config = dict(
    hidden_act='swiglu',
    routed_scale=1.0,
    lr_router=0.000366,
    beta2=0.99,
)
Below are experts of layer 4 (counted from 0) of a mixture-of-experts language model. Rows are named router (the router's row for the expert), gate (a neuron's input weights, with its number), up (a neuron's input weights, with its number) and show model dimensions 0-191. Each number is 200 + 40 x the weight over its row's rms, rounded and kept within 0 to 999.
Before each expert's rows: a language model's description of what the expert responds to. This comes from a sample of Wikipedia text that the model never trained on.

# expert 6
What it handles: Table cell separators. Pipe separators and blank cells inside Wikipedia tables, especially medal, results and election tables, plus country codes like USA, NOR, GBR.
router,150,223,244,195,232,194,272,220,198,97,182,193,194,164,218,166,167,158,173,323,133,264,172,173,313,207,171,271,172,260,262,144,193,208,201,129,110,268,205,142,175,200,190,189,137,239,213,180,215,166,239,186,169,226,221,223,195,134,206,245,157,263,192,126,228,260,282,202,164,203,180,221,249,213,155,214,190,182,215,162,180,160,190,183,196,181,222,233,245,170,226,228,157,208,147,230,184,202,120,295,212,174,157,196,203,226,178,150,189,152,193,265,219,224,182,239,206,282,228,236,190,212,181,139,223,164,207,157,166,138,219,226,152,246,226,174,213,160,256,232,218,233,271,217,160,174,197,247,108,230,163,213,189,222,206,224,227,179,192,193,196,196,163,229,246,188,237,179,229,186,274,163,199,217,223,119,121,106,231,177,161,167,181,191,209,193,181,166,201,185,160,159
gate0,126,303,223,200,204,259,251,214,165,247,212,247,184,243,217,183,238,169,172,218,181,202,171,218,208,193,198,290,210,227,171,193,234,207,177,227,130,185,241,202,200,212,119,157,140,211,193,234,198,196,250,200,242,178,149,197,147,164,185,192,185,171,224,187,252,212,245,205,180,196,230,258,176,215,193,133,157,254,171,199,242,208,231,173,186,164,194,221,246,248,177,230,172,127,174,171,213,171,166,179,269,231,239,223,187,176,215,206,166,237,297,204,145,180,227,192,198,285,247,201,197,205,212,182,237,281,194,191,122,270,162,167,219,192,156,259,274,261,278,159,221,261,202,295,194,174,160,221,140,235,167,267,175,165,297,199,233,166,225,225,230,228,184,286,160,225,246,160,242,169,195,147,158,257,149,165,191,196,215,198,179,54,168,201,241,211,188,195,255,263,209,203
up0,165,253,236,226,223,227,214,270,174,210,259,245,192,246,221,156,187,190,162,172,201,219,192,227,174,168,102,271,185,218,143,172,163,209,210,224,187,247,207,197,209,193,188,154,175,172,206,226,204,287,277,192,255,202,157,186,131,161,209,214,229,114,248,222,226,211,299,239,147,199,236,258,163,208,192,150,203,232,214,125,228,218,211,164,230,155,190,180,211,236,212,269,148,200,161,161,193,162,180,271,219,168,235,239,221,136,179,247,133,222,280,205,148,204,217,154,226,310,247,200,228,292,228,144,265,211,173,207,142,218,248,202,202,178,145,224,221,212,228,141,209,248,169,211,125,168,162,214,140,215,208,206,176,228,215,174,277,178,212,206,221,257,218,190,197,236,229,167,220,192,211,136,156,262,160,178,208,226,156,155,198,123,83,201,158,161,149,189,199,269,255,206
gate1,164,200,206,187,165,202,268,181,200,200,241,206,192,244,214,170,158,210,199,279,129,202,255,159,149,184,152,246,202,162,196,197,202,133,161,245,201,162,165,167,211,227,172,189,312,289,191,155,285,294,251,105,246,208,199,131,238,266,241,131,172,184,203,121,151,209,227,134,243,179,204,189,167,217,130,219,222,234,199,178,136,214,119,254,247,239,217,167,136,206,166,210,204,193,192,212,144,274,148,194,179,167,147,248,140,285,206,194,206,201,160,201,160,219,198,183,202,163,219,199,186,232,240,227,158,157,217,219,162,204,158,226,150,245,200,109,181,187,228,176,183,188,213,175,185,156,245,216,181,267,214,154,249,216,204,240,234,171,238,112,205,186,145,207,158,205,165,179,172,172,156,176,169,162,164,192,146,145,153,251,242,228,246,176,158,157,151,229,234,133,231,161
up1,190,222,139,193,211,189,178,206,192,197,147,182,156,168,270,181,169,183,168,221,223,195,183,165,204,187,263,168,92,182,166,187,235,207,194,158,231,126,189,178,174,165,196,173,190,130,232,248,207,206,220,229,227,159,162,182,155,154,122,258,193,268,186,220,153,214,195,136,173,249,171,181,194,160,215,284,236,212,204,185,152,182,150,235,219,132,163,172,170,166,202,134,263,216,200,212,297,154,162,261,213,118,231,269,167,192,254,235,173,128,190,239,204,252,167,244,129,221,253,263,81,219,194,222,167,149,184,167,222,243,193,221,130,246,180,216,222,289,218,151,152,102,184,180,169,193,251,241,160,229,181,206,181,144,180,172,172,163,184,203,197,202,214,166,211,159,224,305,226,155,245,117,222,137,236,183,261,202,221,193,180,242,159,200,230,210,149,195,197,189,251,192
gate2,158,189,254,203,264,225,190,241,246,212,214,227,204,204,280,219,162,166,190,150,169,266,196,181,202,155,163,246,158,195,258,221,165,241,122,219,151,299,191,251,263,264,160,179,128,221,242,276,203,187,157,150,184,139,199,261,163,170,223,195,152,244,245,165,186,202,235,172,140,194,229,152,183,181,203,195,168,194,188,205,165,218,240,288,207,192,101,151,221,227,227,245,216,229,191,172,269,143,149,185,258,228,264,159,218,201,196,143,241,127,110,227,145,197,274,160,167,217,226,240,219,200,209,177,201,140,162,140,236,205,197,133,252,203,211,160,197,258,196,241,181,141,206,240,166,182,220,230,212,284,221,185,207,271,220,208,237,210,237,225,169,249,214,257,201,210,212,193,197,252,229,188,155,214,181,211,286,196,178,196,144,117,120,196,223,165,151,162,143,238,232,221
up2,243,205,195,213,177,171,199,129,218,211,237,165,173,249,197,211,236,251,198,263,215,143,237,198,214,192,159,165,225,162,215,223,205,148,266,126,239,112,225,150,196,146,224,155,254,168,179,186,170,182,179,259,251,283,211,146,264,197,184,180,282,167,144,241,192,252,191,215,239,228,184,236,210,244,224,233,259,206,164,184,207,173,174,146,208,193,284,256,164,166,212,137,186,195,193,209,174,252,227,185,145,156,101,261,170,198,224,240,184,255,276,181,228,202,153,225,209,162,185,224,249,174,178,210,212,254,216,314,218,221,196,173,188,236,231,274,244,156,206,103,191,198,159,187,200,209,169,221,166,129,161,178,220,124,142,224,209,182,138,209,219,183,227,166,211,153,216,235,281,96,200,209,187,209,210,218,152,228,196,224,255,256,282,203,205,268,225,273,237,234,167,228
gate3,212,234,267,163,181,177,185,174,144,237,199,108,235,241,215,274,234,146,228,155,188,245,234,224,299,263,167,214,133,216,225,200,97,247,290,238,212,196,199,158,135,192,167,183,194,245,272,251,158,119,159,182,149,220,181,230,225,189,294,157,152,230,132,185,157,159,220,200,89,154,192,160,195,196,222,119,179,229,208,208,170,164,218,197,193,174,199,178,214,182,179,173,170,247,163,254,213,156,153,222,232,183,196,198,145,177,252,159,152,176,202,267,267,228,207,236,184,238,235,195,266,222,223,257,261,155,196,269,246,223,249,139,205,223,206,200,157,202,210,202,225,216,221,132,128,172,179,207,217,191,254,197,195,227,215,208,191,194,284,187,185,216,311,154,191,151,150,182,213,228,202,218,214,191,215,136,212,142,213,142,243,179,240,192,200,156,150,181,192,196,167,231
up3,182,222,181,214,168,214,193,272,239,147,188,151,214,210,199,154,192,227,180,282,155,232,203,199,219,197,226,175,216,198,173,180,212,138,234,227,228,232,214,276,298,269,245,234,152,245,197,206,235,274,160,195,211,180,221,213,161,255,156,273,254,233,184,167,152,209,207,186,235,242,216,218,190,216,187,207,244,249,164,189,219,173,204,134,220,183,217,179,193,194,212,109,176,186,248,176,66,245,169,188,161,248,258,213,264,131,176,133,294,201,179,157,110,242,209,197,155,166,236,154,196,275,242,185,173,196,249,169,162,217,271,209,303,199,140,239,250,193,165,213,189,217,184,188,206,214,230,189,208,204,227,219,303,194,219,147,174,226,236,292,218,226,169,208,184,177,267,246,143,181,207,195,200,176,175,215,195,271,151,308,174,190,190,208,210,229,225,169,206,223,155,277
gate4,208,153,251,286,251,176,263,183,150,132,207,148,179,183,260,179,213,172,182,208,191,220,179,173,229,212,191,170,218,221,174,189,167,236,163,185,228,291,156,136,275,178,279,120,178,205,234,276,213,238,172,152,143,192,178,154,162,132,151,159,147,199,266,199,208,190,255,240,130,272,204,250,268,137,217,208,190,199,209,210,189,181,222,243,182,204,156,157,191,257,191,259,225,226,187,182,190,164,227,185,221,159,198,221,224,197,197,111,217,154,175,245,197,221,155,260,192,243,196,240,231,177,191,151,259,190,252,218,179,131,241,265,174,235,200,204,127,212,237,220,198,150,247,243,176,208,221,212,214,196,167,216,127,263,269,209,270,276,183,211,125,168,96,212,176,229,171,270,233,169,198,230,236,266,196,190,232,158,255,141,202,199,146,198,124,186,213,151,192,195,215,152
up4,197,227,237,158,160,126,202,170,166,254,158,125,77,283,223,180,238,226,285,153,195,192,197,117,181,190,189,218,184,164,192,189,191,248,175,260,164,179,131,171,156,231,319,205,182,170,172,210,199,203,174,214,204,165,150,190,168,154,195,185,257,170,256,228,137,213,205,174,204,209,186,160,228,133,223,208,183,157,247,200,250,177,227,271,175,150,206,247,242,192,156,173,229,191,236,262,135,196,183,135,166,162,304,195,215,198,145,212,127,173,184,190,132,214,115,266,223,221,169,243,231,218,207,167,118,212,189,202,238,221,199,186,189,201,132,166,190,174,238,156,194,140,189,256,192,182,200,179,193,256,299,212,226,143,151,128,225,240,269,203,189,203,255,248,248,153,179,161,185,188,281,207,170,238,203,200,166,210,198,150,151,197,162,219,246,228,190,187,175,217,235,232
gate5,176,247,186,264,187,215,237,194,149,217,284,197,193,123,184,253,209,214,160,226,154,155,267,258,266,186,206,167,160,172,255,189,195,133,248,164,167,256,213,209,201,159,243,225,217,202,183,261,157,219,187,165,186,320,210,193,290,240,237,269,253,253,183,224,196,173,202,161,250,163,219,214,169,215,209,269,284,291,148,199,163,156,161,171,226,214,226,229,286,177,181,143,247,209,190,202,231,148,164,221,167,244,123,231,222,215,198,205,215,256,161,228,210,232,216,164,190,152,259,145,233,278,127,187,252,166,224,211,207,239,123,180,217,216,212,240,210,250,206,289,219,230,219,154,195,276,168,216,181,197,135,203,204,207,179,221,206,283,242,180,184,205,213,222,241,240,157,195,248,267,196,172,196,204,153,177,175,265,190,268,289,224,204,253,165,172,189,178,163,197,221,200
up5,274,161,184,199,166,249,191,207,142,201,245,263,225,205,255,282,175,200,175,169,178,167,223,136,243,154,166,215,165,190,337,244,228,147,259,257,162,214,209,237,168,231,186,261,173,187,227,176,197,110,137,165,180,310,230,174,178,243,195,207,203,236,226,252,209,146,168,158,222,168,215,195,93,228,171,189,273,252,114,203,183,205,173,225,219,246,240,204,192,241,223,291,180,276,195,222,273,177,168,179,158,187,171,204,217,208,213,220,213,194,124,199,195,242,244,121,235,149,214,166,183,204,211,184,282,241,165,151,202,192,114,227,225,222,172,224,166,267,172,175,250,170,180,128,217,257,148,223,207,208,158,198,152,210,229,181,232,237,219,146,183,214,171,179,241,222,189,159,254,209,188,198,188,189,225,226,136,268,150,255,247,222,128,192,172,184,189,236,204,205,209,181
gate6,262,274,227,178,216,205,212,195,248,87,216,133,101,112,201,208,202,195,177,229,204,237,127,275,148,177,213,185,188,181,223,233,126,172,198,186,178,220,228,220,249,218,241,167,194,234,207,251,200,213,179,135,197,221,201,222,199,153,248,190,274,243,148,240,228,284,251,255,161,227,177,225,217,178,94,228,201,219,163,245,180,209,226,159,188,219,264,178,190,245,167,211,205,204,146,228,205,150,162,227,166,192,240,244,204,248,193,179,153,103,232,141,204,176,263,254,163,221,202,198,239,191,167,186,216,195,253,131,230,225,150,206,285,246,198,194,207,147,197,203,187,259,288,183,218,221,121,267,180,225,202,193,153,243,183,151,220,138,232,147,225,168,220,217,173,236,188,195,178,166,199,149,156,254,159,195,166,94,183,187,276,164,179,193,201,156,191,128,221,233,249,208
up6,178,245,164,164,175,180,193,164,132,198,259,207,239,134,115,196,195,179,196,200,139,262,263,254,213,186,157,182,180,198,225,197,275,215,245,215,218,205,231,163,232,249,172,216,183,228,266,187,146,230,179,208,195,157,189,251,183,196,153,164,171,196,213,256,175,184,183,147,135,227,164,199,114,241,232,235,211,130,166,241,197,214,130,182,124,266,225,254,307,163,160,199,223,293,285,157,161,196,187,191,236,191,177,186,276,166,213,222,249,174,174,175,192,196,179,190,159,232,212,250,212,173,265,194,192,122,180,133,191,256,230,209,133,188,218,205,210,189,223,123,196,168,84,137,187,192,203,212,207,236,194,231,172,183,241,211,153,255,257,250,194,177,221,162,200,228,209,138,231,182,256,167,119,269,268,223,197,151,233,184,184,194,156,222,191,223,192,160,249,114,154,155
gate7,199,292,254,177,265,129,207,150,174,118,195,222,233,125,215,247,268,200,199,194,172,199,248,213,199,213,166,202,99,157,261,183,194,199,166,187,174,260,195,150,210,174,258,197,138,211,277,162,167,238,198,186,119,200,239,184,230,171,201,224,253,238,222,203,252,191,222,173,272,196,192,229,184,219,194,129,187,234,252,175,209,188,233,156,277,196,226,167,237,225,210,256,300,242,170,153,222,251,185,305,243,173,163,194,214,250,212,96,180,167,231,227,185,170,222,220,242,283,195,268,274,220,184,179,227,184,221,225,223,244,183,248,124,253,162,122,233,214,215,156,137,198,240,201,205,131,198,197,221,281,188,202,239,222,153,185,195,218,193,143,189,163,191,236,191,131,257,201,175,213,158,198,141,264,217,114,227,212,160,163,203,238,187,217,226,232,193,213,234,218,199,201
up7,169,249,223,198,267,176,226,265,202,119,106,173,213,196,207,223,263,144,201,249,187,176,148,194,190,213,222,217,149,224,264,205,235,165,238,204,250,276,228,159,199,182,198,182,129,219,212,127,148,195,255,193,140,218,229,228,188,115,215,242,177,234,273,151,274,182,189,191,226,185,151,225,207,187,147,223,163,180,252,153,180,150,203,122,262,170,226,198,175,191,189,233,215,185,186,171,199,238,202,169,169,218,206,194,222,169,153,158,181,135,198,237,171,182,191,205,219,318,237,296,274,173,181,136,242,139,242,206,231,217,124,262,194,251,181,209,181,204,181,211,230,205,213,249,220,121,195,144,172,172,204,198,224,165,205,206,260,221,142,233,183,163,152,250,270,199,216,213,224,174,180,169,190,167,221,127,273,223,207,202,221,269,210,225,286,171,219,256,304,208,272,181
gate8,191,226,234,218,201,215,205,152,181,208,164,173,290,157,194,202,95,168,187,211,241,198,258,181,258,169,211,169,121,170,188,201,153,225,189,175,209,352,189,246,147,187,194,218,182,278,238,199,255,198,306,192,150,174,223,209,235,237,221,185,202,255,137,179,127,201,201,152,199,210,173,201,249,248,175,174,121,306,215,205,193,173,168,209,214,210,187,261,226,192,233,246,213,162,198,146,136,233,98,234,194,199,189,198,218,164,182,209,183,148,221,210,134,200,162,281,228,254,290,194,189,157,211,131,189,165,203,163,106,193,229,173,170,152,243,135,143,189,206,206,187,224,260,194,214,218,222,179,237,172,173,198,223,192,193,247,189,248,232,168,230,189,260,195,186,250,201,208,246,197,184,210,120,197,195,142,214,227,181,222,111,180,205,255,173,152,115,190,165,181,247,239
up8,223,192,226,242,243,224,214,214,245,265,246,222,200,270,151,203,284,219,209,190,225,146,174,232,168,187,203,239,224,217,154,165,281,141,180,217,143,91,204,152,218,210,154,156,188,198,211,105,169,217,115,213,199,254,196,155,193,149,161,211,171,164,230,189,279,203,230,201,217,193,213,188,188,116,272,287,228,154,181,197,216,210,199,162,169,152,164,135,203,168,163,146,133,192,226,241,229,214,212,207,237,184,155,160,167,203,259,188,172,274,204,192,205,247,183,140,221,126,163,200,202,267,221,189,171,217,229,193,252,210,141,192,223,182,160,234,270,238,187,223,233,128,157,187,177,170,181,228,228,212,273,221,184,195,214,160,208,229,142,156,151,219,140,268,192,149,233,227,132,257,176,222,276,137,160,292,135,166,192,163,276,213,237,171,189,261,239,194,191,244,215,174
gate9,185,208,232,214,191,119,202,150,198,134,175,155,209,165,180,204,269,186,199,181,233,222,186,183,192,204,189,222,163,233,240,251,243,202,207,199,155,219,190,159,186,213,213,195,213,167,279,190,180,185,144,212,160,200,128,184,183,230,226,288,278,218,208,183,222,203,264,210,205,203,119,167,203,204,211,258,153,200,202,159,156,222,192,232,224,147,268,272,225,227,199,224,204,186,150,182,240,237,195,213,196,206,206,291,234,192,148,139,181,129,190,223,218,124,218,216,244,187,164,284,262,253,149,301,263,179,228,176,205,211,203,157,119,233,262,196,209,159,174,196,207,255,245,140,180,130,252,197,198,180,184,296,189,179,132,236,216,197,191,160,193,211,225,248,239,125,248,214,295,224,264,195,111,205,158,256,179,225,262,263,199,171,131,183,251,149,173,184,259,246,140,243
up9,179,195,266,208,167,223,168,168,168,166,216,186,191,161,151,148,234,227,211,238,153,256,191,261,188,289,207,195,138,249,217,179,276,173,219,233,110,169,206,231,247,213,143,191,197,111,213,220,198,209,253,185,195,116,244,245,210,213,206,250,257,171,248,237,246,141,251,173,195,178,139,161,167,211,223,230,171,204,165,157,207,160,194,196,234,244,219,238,153,175,217,256,189,228,166,152,169,196,217,149,190,110,164,247,181,125,179,137,110,165,152,213,152,224,181,219,177,194,212,196,218,175,211,235,198,112,160,189,208,222,131,224,148,160,201,230,203,131,250,196,216,280,255,210,191,170,252,153,228,187,219,288,255,188,223,201,166,213,149,255,174,166,216,251,146,185,220,163,235,138,157,106,199,177,179,239,198,213,258,252,222,206,187,193,192,159,202,179,109,289,165,136
gate10,158,198,220,215,207,178,263,225,138,126,207,175,237,211,222,269,257,198,163,280,143,199,200,160,207,226,206,184,134,210,209,108,131,220,281,230,132,216,272,121,152,217,204,191,175,184,195,206,283,264,146,276,187,196,249,186,206,162,261,268,188,218,193,205,203,176,168,140,135,158,200,240,176,188,188,257,152,174,248,177,168,132,142,193,214,168,196,160,172,196,209,174,164,267,153,148,191,158,186,237,163,232,223,176,219,167,166,136,177,193,216,269,149,170,196,195,115,218,177,189,240,204,177,202,211,162,261,193,249,147,164,228,138,259,194,171,193,196,207,146,212,207,238,172,173,199,226,189,225,176,149,237,208,187,200,162,171,230,169,212,190,202,120,219,175,170,119,194,238,277,223,120,126,163,141,138,155,116,265,236,228,214,158,183,180,238,204,261,256,216,191,216
up10,225,225,226,270,201,219,247,263,206,120,235,189,307,193,193,240,302,179,171,256,216,155,125,202,236,229,103,212,202,141,284,183,192,247,185,274,197,179,159,189,213,206,141,268,231,232,295,228,233,245,196,218,186,196,236,255,161,178,234,235,171,198,201,180,262,179,179,231,216,231,172,211,184,200,205,193,176,241,268,178,187,189,193,270,254,226,122,165,183,168,208,219,180,236,202,181,212,175,189,255,159,191,237,186,157,235,161,155,272,141,239,227,240,226,153,184,133,180,229,178,202,204,234,206,249,166,286,213,231,205,202,262,214,230,216,107,167,253,229,218,228,213,174,253,239,218,189,149,227,186,215,268,136,143,275,174,190,172,206,237,212,252,215,156,229,197,175,178,261,202,218,231,161,138,196,223,188,98,215,198,169,262,121,264,196,249,173,229,208,176,176,168
gate11,151,180,221,227,306,255,193,205,207,244,236,194,158,174,233,162,191,253,198,193,172,229,164,78,242,199,226,214,271,223,243,192,184,200,197,184,193,225,227,224,199,143,252,245,221,276,300,314,166,280,261,198,247,209,223,242,175,190,172,222,216,230,176,272,247,233,227,204,194,245,159,197,226,304,237,275,230,173,260,211,128,129,209,166,194,225,219,227,250,162,227,186,94,201,171,228,167,210,231,195,170,163,203,184,273,246,223,165,240,179,168,225,193,258,175,273,191,203,249,169,149,197,140,149,237,242,193,214,243,209,211,174,258,194,206,205,135,178,191,198,200,210,213,231,202,141,193,205,157,250,201,186,184,191,205,227,238,221,147,259,248,125,193,223,178,130,173,188,230,251,311,191,227,190,218,149,218,171,268,221,242,206,206,263,195,259,185,207,185,181,183,207
up11,125,176,246,234,209,270,184,313,204,251,105,205,253,197,178,229,237,180,226,173,174,184,139,186,252,130,247,212,187,213,231,181,214,193,168,284,214,149,265,159,141,184,187,236,166,231,168,250,131,160,208,206,199,250,192,206,146,263,243,139,210,234,159,187,196,174,183,173,187,183,168,272,239,262,207,198,156,188,230,252,242,116,212,227,285,238,139,214,188,185,266,138,230,131,236,180,183,232,276,176,262,174,224,182,231,245,242,189,148,216,185,201,251,231,252,239,205,192,252,189,205,183,192,250,249,196,283,224,162,183,174,210,109,167,155,207,160,222,191,193,168,226,215,209,176,162,185,253,189,218,192,223,194,176,227,244,315,246,191,245,191,153,240,214,223,254,197,200,184,299,189,158,247,171,145,186,182,193,207,161,285,211,240,215,255,182,244,168,205,203,176,195
gate12,235,182,221,214,154,190,188,158,193,179,231,234,167,205,180,205,192,186,173,226,197,236,283,210,216,160,217,187,314,172,175,153,163,145,189,167,160,248,225,219,166,323,166,183,242,221,210,270,174,229,234,220,207,251,166,194,155,217,210,154,142,213,212,151,141,255,261,275,131,167,276,241,181,195,209,222,239,193,225,195,269,234,216,193,177,170,248,271,268,163,234,174,197,157,259,204,148,156,186,241,199,143,225,242,222,170,105,208,236,216,236,245,172,216,227,248,257,222,263,147,169,250,205,248,230,203,221,218,160,179,206,167,186,255,265,239,179,219,203,212,155,165,164,136,129,131,216,183,201,208,244,172,225,201,175,228,229,178,130,228,287,198,148,151,154,155,201,160,195,252,237,218,263,243,153,204,191,183,163,244,275,149,182,118,266,234,136,230,191,192,198,172
up12,195,155,241,239,166,233,271,240,178,181,229,194,222,217,276,218,240,200,175,243,260,329,225,187,261,181,244,243,177,255,226,140,218,192,187,250,228,235,253,182,188,240,169,184,152,151,310,287,161,204,215,218,210,219,182,172,224,178,207,176,172,246,224,135,171,200,216,319,123,185,237,202,235,217,195,175,264,206,198,154,234,205,222,245,243,155,233,207,205,185,182,210,215,109,277,170,182,132,142,224,162,184,220,235,331,185,163,174,172,230,244,270,165,172,214,214,206,229,260,201,142,217,180,200,199,236,211,245,161,153,197,224,137,221,242,283,168,220,213,194,175,139,182,191,165,154,228,179,236,229,172,155,216,206,184,184,213,190,219,223,207,139,158,145,197,211,199,151,200,177,209,207,242,248,197,137,258,233,213,255,292,158,209,136,231,186,153,235,168,184,173,225
gate13,233,178,217,195,251,187,256,227,252,95,220,151,255,194,189,191,221,186,125,239,186,208,235,196,178,203,180,255,206,199,186,206,202,135,214,182,179,208,216,146,171,202,259,211,143,222,240,224,244,276,175,242,214,250,167,205,217,183,228,232,122,217,224,132,251,227,255,184,187,221,224,299,161,216,182,255,175,273,191,175,189,126,272,190,223,245,253,220,171,249,244,253,118,251,161,254,199,233,195,245,143,192,282,197,212,166,224,151,208,165,191,234,225,192,155,243,167,185,190,214,251,145,200,219,227,174,273,212,223,145,283,236,219,178,246,197,140,213,236,189,137,141,231,229,195,160,240,249,180,152,124,210,169,265,187,178,205,75,190,142,215,173,179,218,213,183,203,178,200,175,171,221,285,194,210,104,191,127,219,206,249,266,198,149,234,182,238,182,221,176,156,228
up13,185,198,235,224,163,169,139,168,190,250,264,205,125,243,151,261,196,187,215,252,247,198,134,201,178,167,162,154,191,169,162,211,183,255,245,199,220,289,121,266,211,173,224,241,329,226,233,249,184,202,197,216,143,186,222,269,189,205,230,226,209,163,167,201,281,195,227,243,209,242,177,90,198,150,186,203,216,184,235,144,128,219,287,200,271,172,200,184,249,232,201,130,199,229,171,184,179,171,154,150,197,171,164,184,199,167,166,204,115,193,115,171,123,203,248,164,185,196,205,198,203,230,185,181,283,232,189,165,163,216,185,232,210,154,187,227,222,126,108,209,214,202,208,113,156,221,273,171,191,256,209,239,234,191,177,232,220,254,241,181,256,223,159,149,179,163,243,210,199,175,178,184,175,228,230,215,195,227,202,163,140,177,184,291,199,183,187,159,115,245,213,199
gate14,148,255,281,227,198,215,189,203,207,133,189,210,212,218,225,224,179,181,170,168,236,124,163,230,216,108,208,277,227,184,194,203,151,164,112,228,166,230,194,182,228,192,194,221,153,176,267,168,186,164,114,190,166,211,224,135,227,151,281,213,239,275,202,202,168,235,297,230,246,197,134,203,236,239,246,220,203,148,197,161,216,165,264,211,162,172,212,209,196,182,182,177,128,227,184,183,177,205,222,226,166,193,180,212,163,262,161,161,131,187,202,242,152,173,206,205,243,318,256,268,193,192,166,200,234,208,248,260,279,180,194,178,196,170,207,245,212,213,265,139,215,159,242,196,220,313,172,186,182,148,147,244,140,135,211,206,223,214,156,226,238,240,179,195,208,189,247,213,234,232,246,252,219,285,201,210,273,205,228,122,194,211,222,205,226,283,145,236,156,254,191,188
up14,169,188,272,233,244,209,215,169,193,124,122,213,312,247,193,182,245,214,159,166,203,204,221,195,251,179,169,285,194,198,214,197,228,201,147,223,204,168,205,205,239,202,171,197,159,134,295,187,222,176,141,195,125,175,253,163,206,163,251,197,209,247,216,195,149,197,235,213,190,199,158,222,216,258,263,192,138,167,218,168,224,199,222,117,198,217,162,129,135,167,199,238,117,258,183,247,179,207,246,215,245,165,189,190,143,244,189,184,126,146,184,203,208,220,186,205,222,315,277,245,211,197,183,202,210,216,177,228,244,227,173,186,200,197,206,156,205,210,187,152,266,150,272,214,188,263,132,221,238,164,176,226,144,153,221,221,194,232,163,182,219,174,201,205,152,243,257,207,240,175,308,257,266,227,228,246,232,134,283,177,255,251,208,248,245,176,211,189,231,243,238,264
gate15,181,159,258,219,195,159,195,261,251,136,199,216,155,173,194,203,143,170,146,229,131,173,229,210,171,87,149,214,156,128,198,174,194,186,246,106,170,235,150,181,205,189,219,186,129,233,128,152,185,226,303,123,254,160,152,242,264,177,167,213,216,215,216,144,220,223,191,217,264,287,170,272,237,206,216,262,220,232,211,168,195,173,245,154,225,218,174,180,209,201,182,247,246,230,255,148,221,291,150,128,197,241,202,185,186,242,135,172,168,184,138,233,196,202,282,197,242,208,197,208,222,195,230,183,200,168,228,246,181,211,147,205,202,195,237,160,199,169,170,210,284,186,168,166,254,200,243,195,208,184,162,162,234,205,207,201,236,166,225,139,229,178,216,208,215,148,235,230,163,212,202,101,177,284,195,197,226,192,172,231,143,247,210,247,250,125,182,165,203,143,178,286
up15,147,179,238,234,197,135,205,221,235,193,189,158,141,163,175,165,178,192,154,229,182,270,178,180,171,163,196,233,175,159,169,267,208,145,232,209,153,155,223,157,182,193,174,190,185,268,198,235,206,172,253,169,174,210,181,141,151,163,221,237,234,207,173,135,238,211,209,152,237,194,268,202,209,200,223,229,188,211,237,175,207,226,219,261,250,205,119,197,223,311,225,166,184,206,218,93,262,246,174,108,172,231,108,179,142,230,208,163,166,210,100,201,141,224,258,204,202,251,206,233,209,284,219,233,218,115,247,175,191,201,166,182,77,185,219,203,203,198,169,237,167,218,246,123,169,156,283,170,213,210,216,212,216,234,198,183,223,199,256,148,219,201,234,195,164,192,245,198,169,171,240,186,134,238,150,139,212,189,157,177,244,151,204,222,259,107,147,148,218,183,210,274
gate16,86,219,170,106,186,184,139,238,192,229,266,131,195,201,194,170,275,119,189,299,167,233,170,187,217,161,213,215,167,268,185,176,223,176,155,179,235,219,248,206,197,177,203,227,282,93,219,194,206,214,226,193,206,183,157,113,218,193,198,263,243,214,203,188,184,210,243,215,189,230,184,140,178,231,204,300,218,234,218,248,118,183,227,194,150,150,190,154,235,156,221,243,204,196,222,193,176,223,163,248,146,167,138,188,265,255,192,184,207,150,255,194,139,197,184,252,140,191,199,209,178,213,197,192,295,222,217,103,222,221,211,196,207,246,233,233,170,220,181,160,226,270,187,209,193,239,250,179,177,208,186,304,159,296,191,251,212,214,192,171,206,179,161,229,210,221,218,170,201,192,298,170,175,153,110,154,154,221,197,229,195,226,143,196,205,171,253,153,188,166,190,181
up16,175,221,223,237,239,192,239,265,232,183,188,249,212,207,212,242,197,223,173,97,226,199,169,170,159,154,306,187,152,127,213,173,291,165,204,218,175,169,165,126,136,173,223,201,213,189,143,216,285,207,197,236,150,213,200,186,192,258,146,177,189,134,222,190,199,208,180,217,258,222,267,269,192,156,216,235,132,178,165,182,261,148,194,279,208,190,142,233,283,170,255,242,264,205,100,158,185,139,233,180,177,222,147,209,222,216,161,169,201,168,202,248,196,188,196,231,208,184,193,197,206,211,134,210,179,108,213,250,231,187,148,194,180,242,227,51,230,200,223,189,121,187,241,250,210,163,285,202,239,198,228,235,230,173,175,198,217,159,203,156,186,189,178,273,201,195,210,270,182,213,231,166,203,161,165,236,227,172,175,170,156,168,159,255,231,210,160,186,217,182,125,235
gate17,235,296,335,197,199,244,259,195,225,110,244,156,245,129,275,171,191,177,234,211,208,233,217,205,181,235,193,155,153,228,221,189,230,239,221,181,215,249,262,143,226,189,182,224,165,252,206,187,195,211,264,166,226,240,161,201,185,207,153,201,260,233,241,225,205,212,171,205,198,273,234,187,210,185,207,196,213,168,163,197,215,170,157,110,195,202,249,154,197,185,265,191,147,269,237,178,208,201,155,251,176,230,248,182,169,162,158,133,262,181,225,248,215,202,196,230,244,193,176,335,131,188,295,218,233,107,225,202,216,185,197,268,194,242,203,182,194,208,186,245,188,151,217,129,139,168,179,216,192,187,163,223,236,247,217,209,177,190,174,172,188,204,179,221,162,162,236,268,187,198,193,223,187,160,197,137,153,111,277,201,219,172,137,242,273,155,113,212,222,194,192,160
up17,231,264,260,214,197,257,281,205,243,118,234,127,236,159,281,181,209,190,194,170,183,208,215,238,210,231,163,140,248,273,169,204,190,197,200,202,274,266,218,192,237,229,175,271,167,182,283,201,203,238,274,144,226,213,152,207,150,206,138,183,287,221,177,206,124,240,229,243,183,243,270,212,183,190,182,223,228,208,183,207,219,265,190,113,208,188,217,163,177,157,252,161,210,213,265,186,234,225,154,242,131,224,266,181,149,141,175,183,241,226,210,242,200,255,196,231,237,169,210,289,128,217,288,234,171,138,201,189,206,188,276,310,205,215,166,230,205,212,223,212,176,151,205,178,111,192,189,223,184,247,153,215,186,243,212,258,198,207,214,227,188,126,201,227,163,152,251,306,202,201,215,208,234,174,223,151,168,165,219,208,226,188,194,199,235,163,144,216,183,211,214,158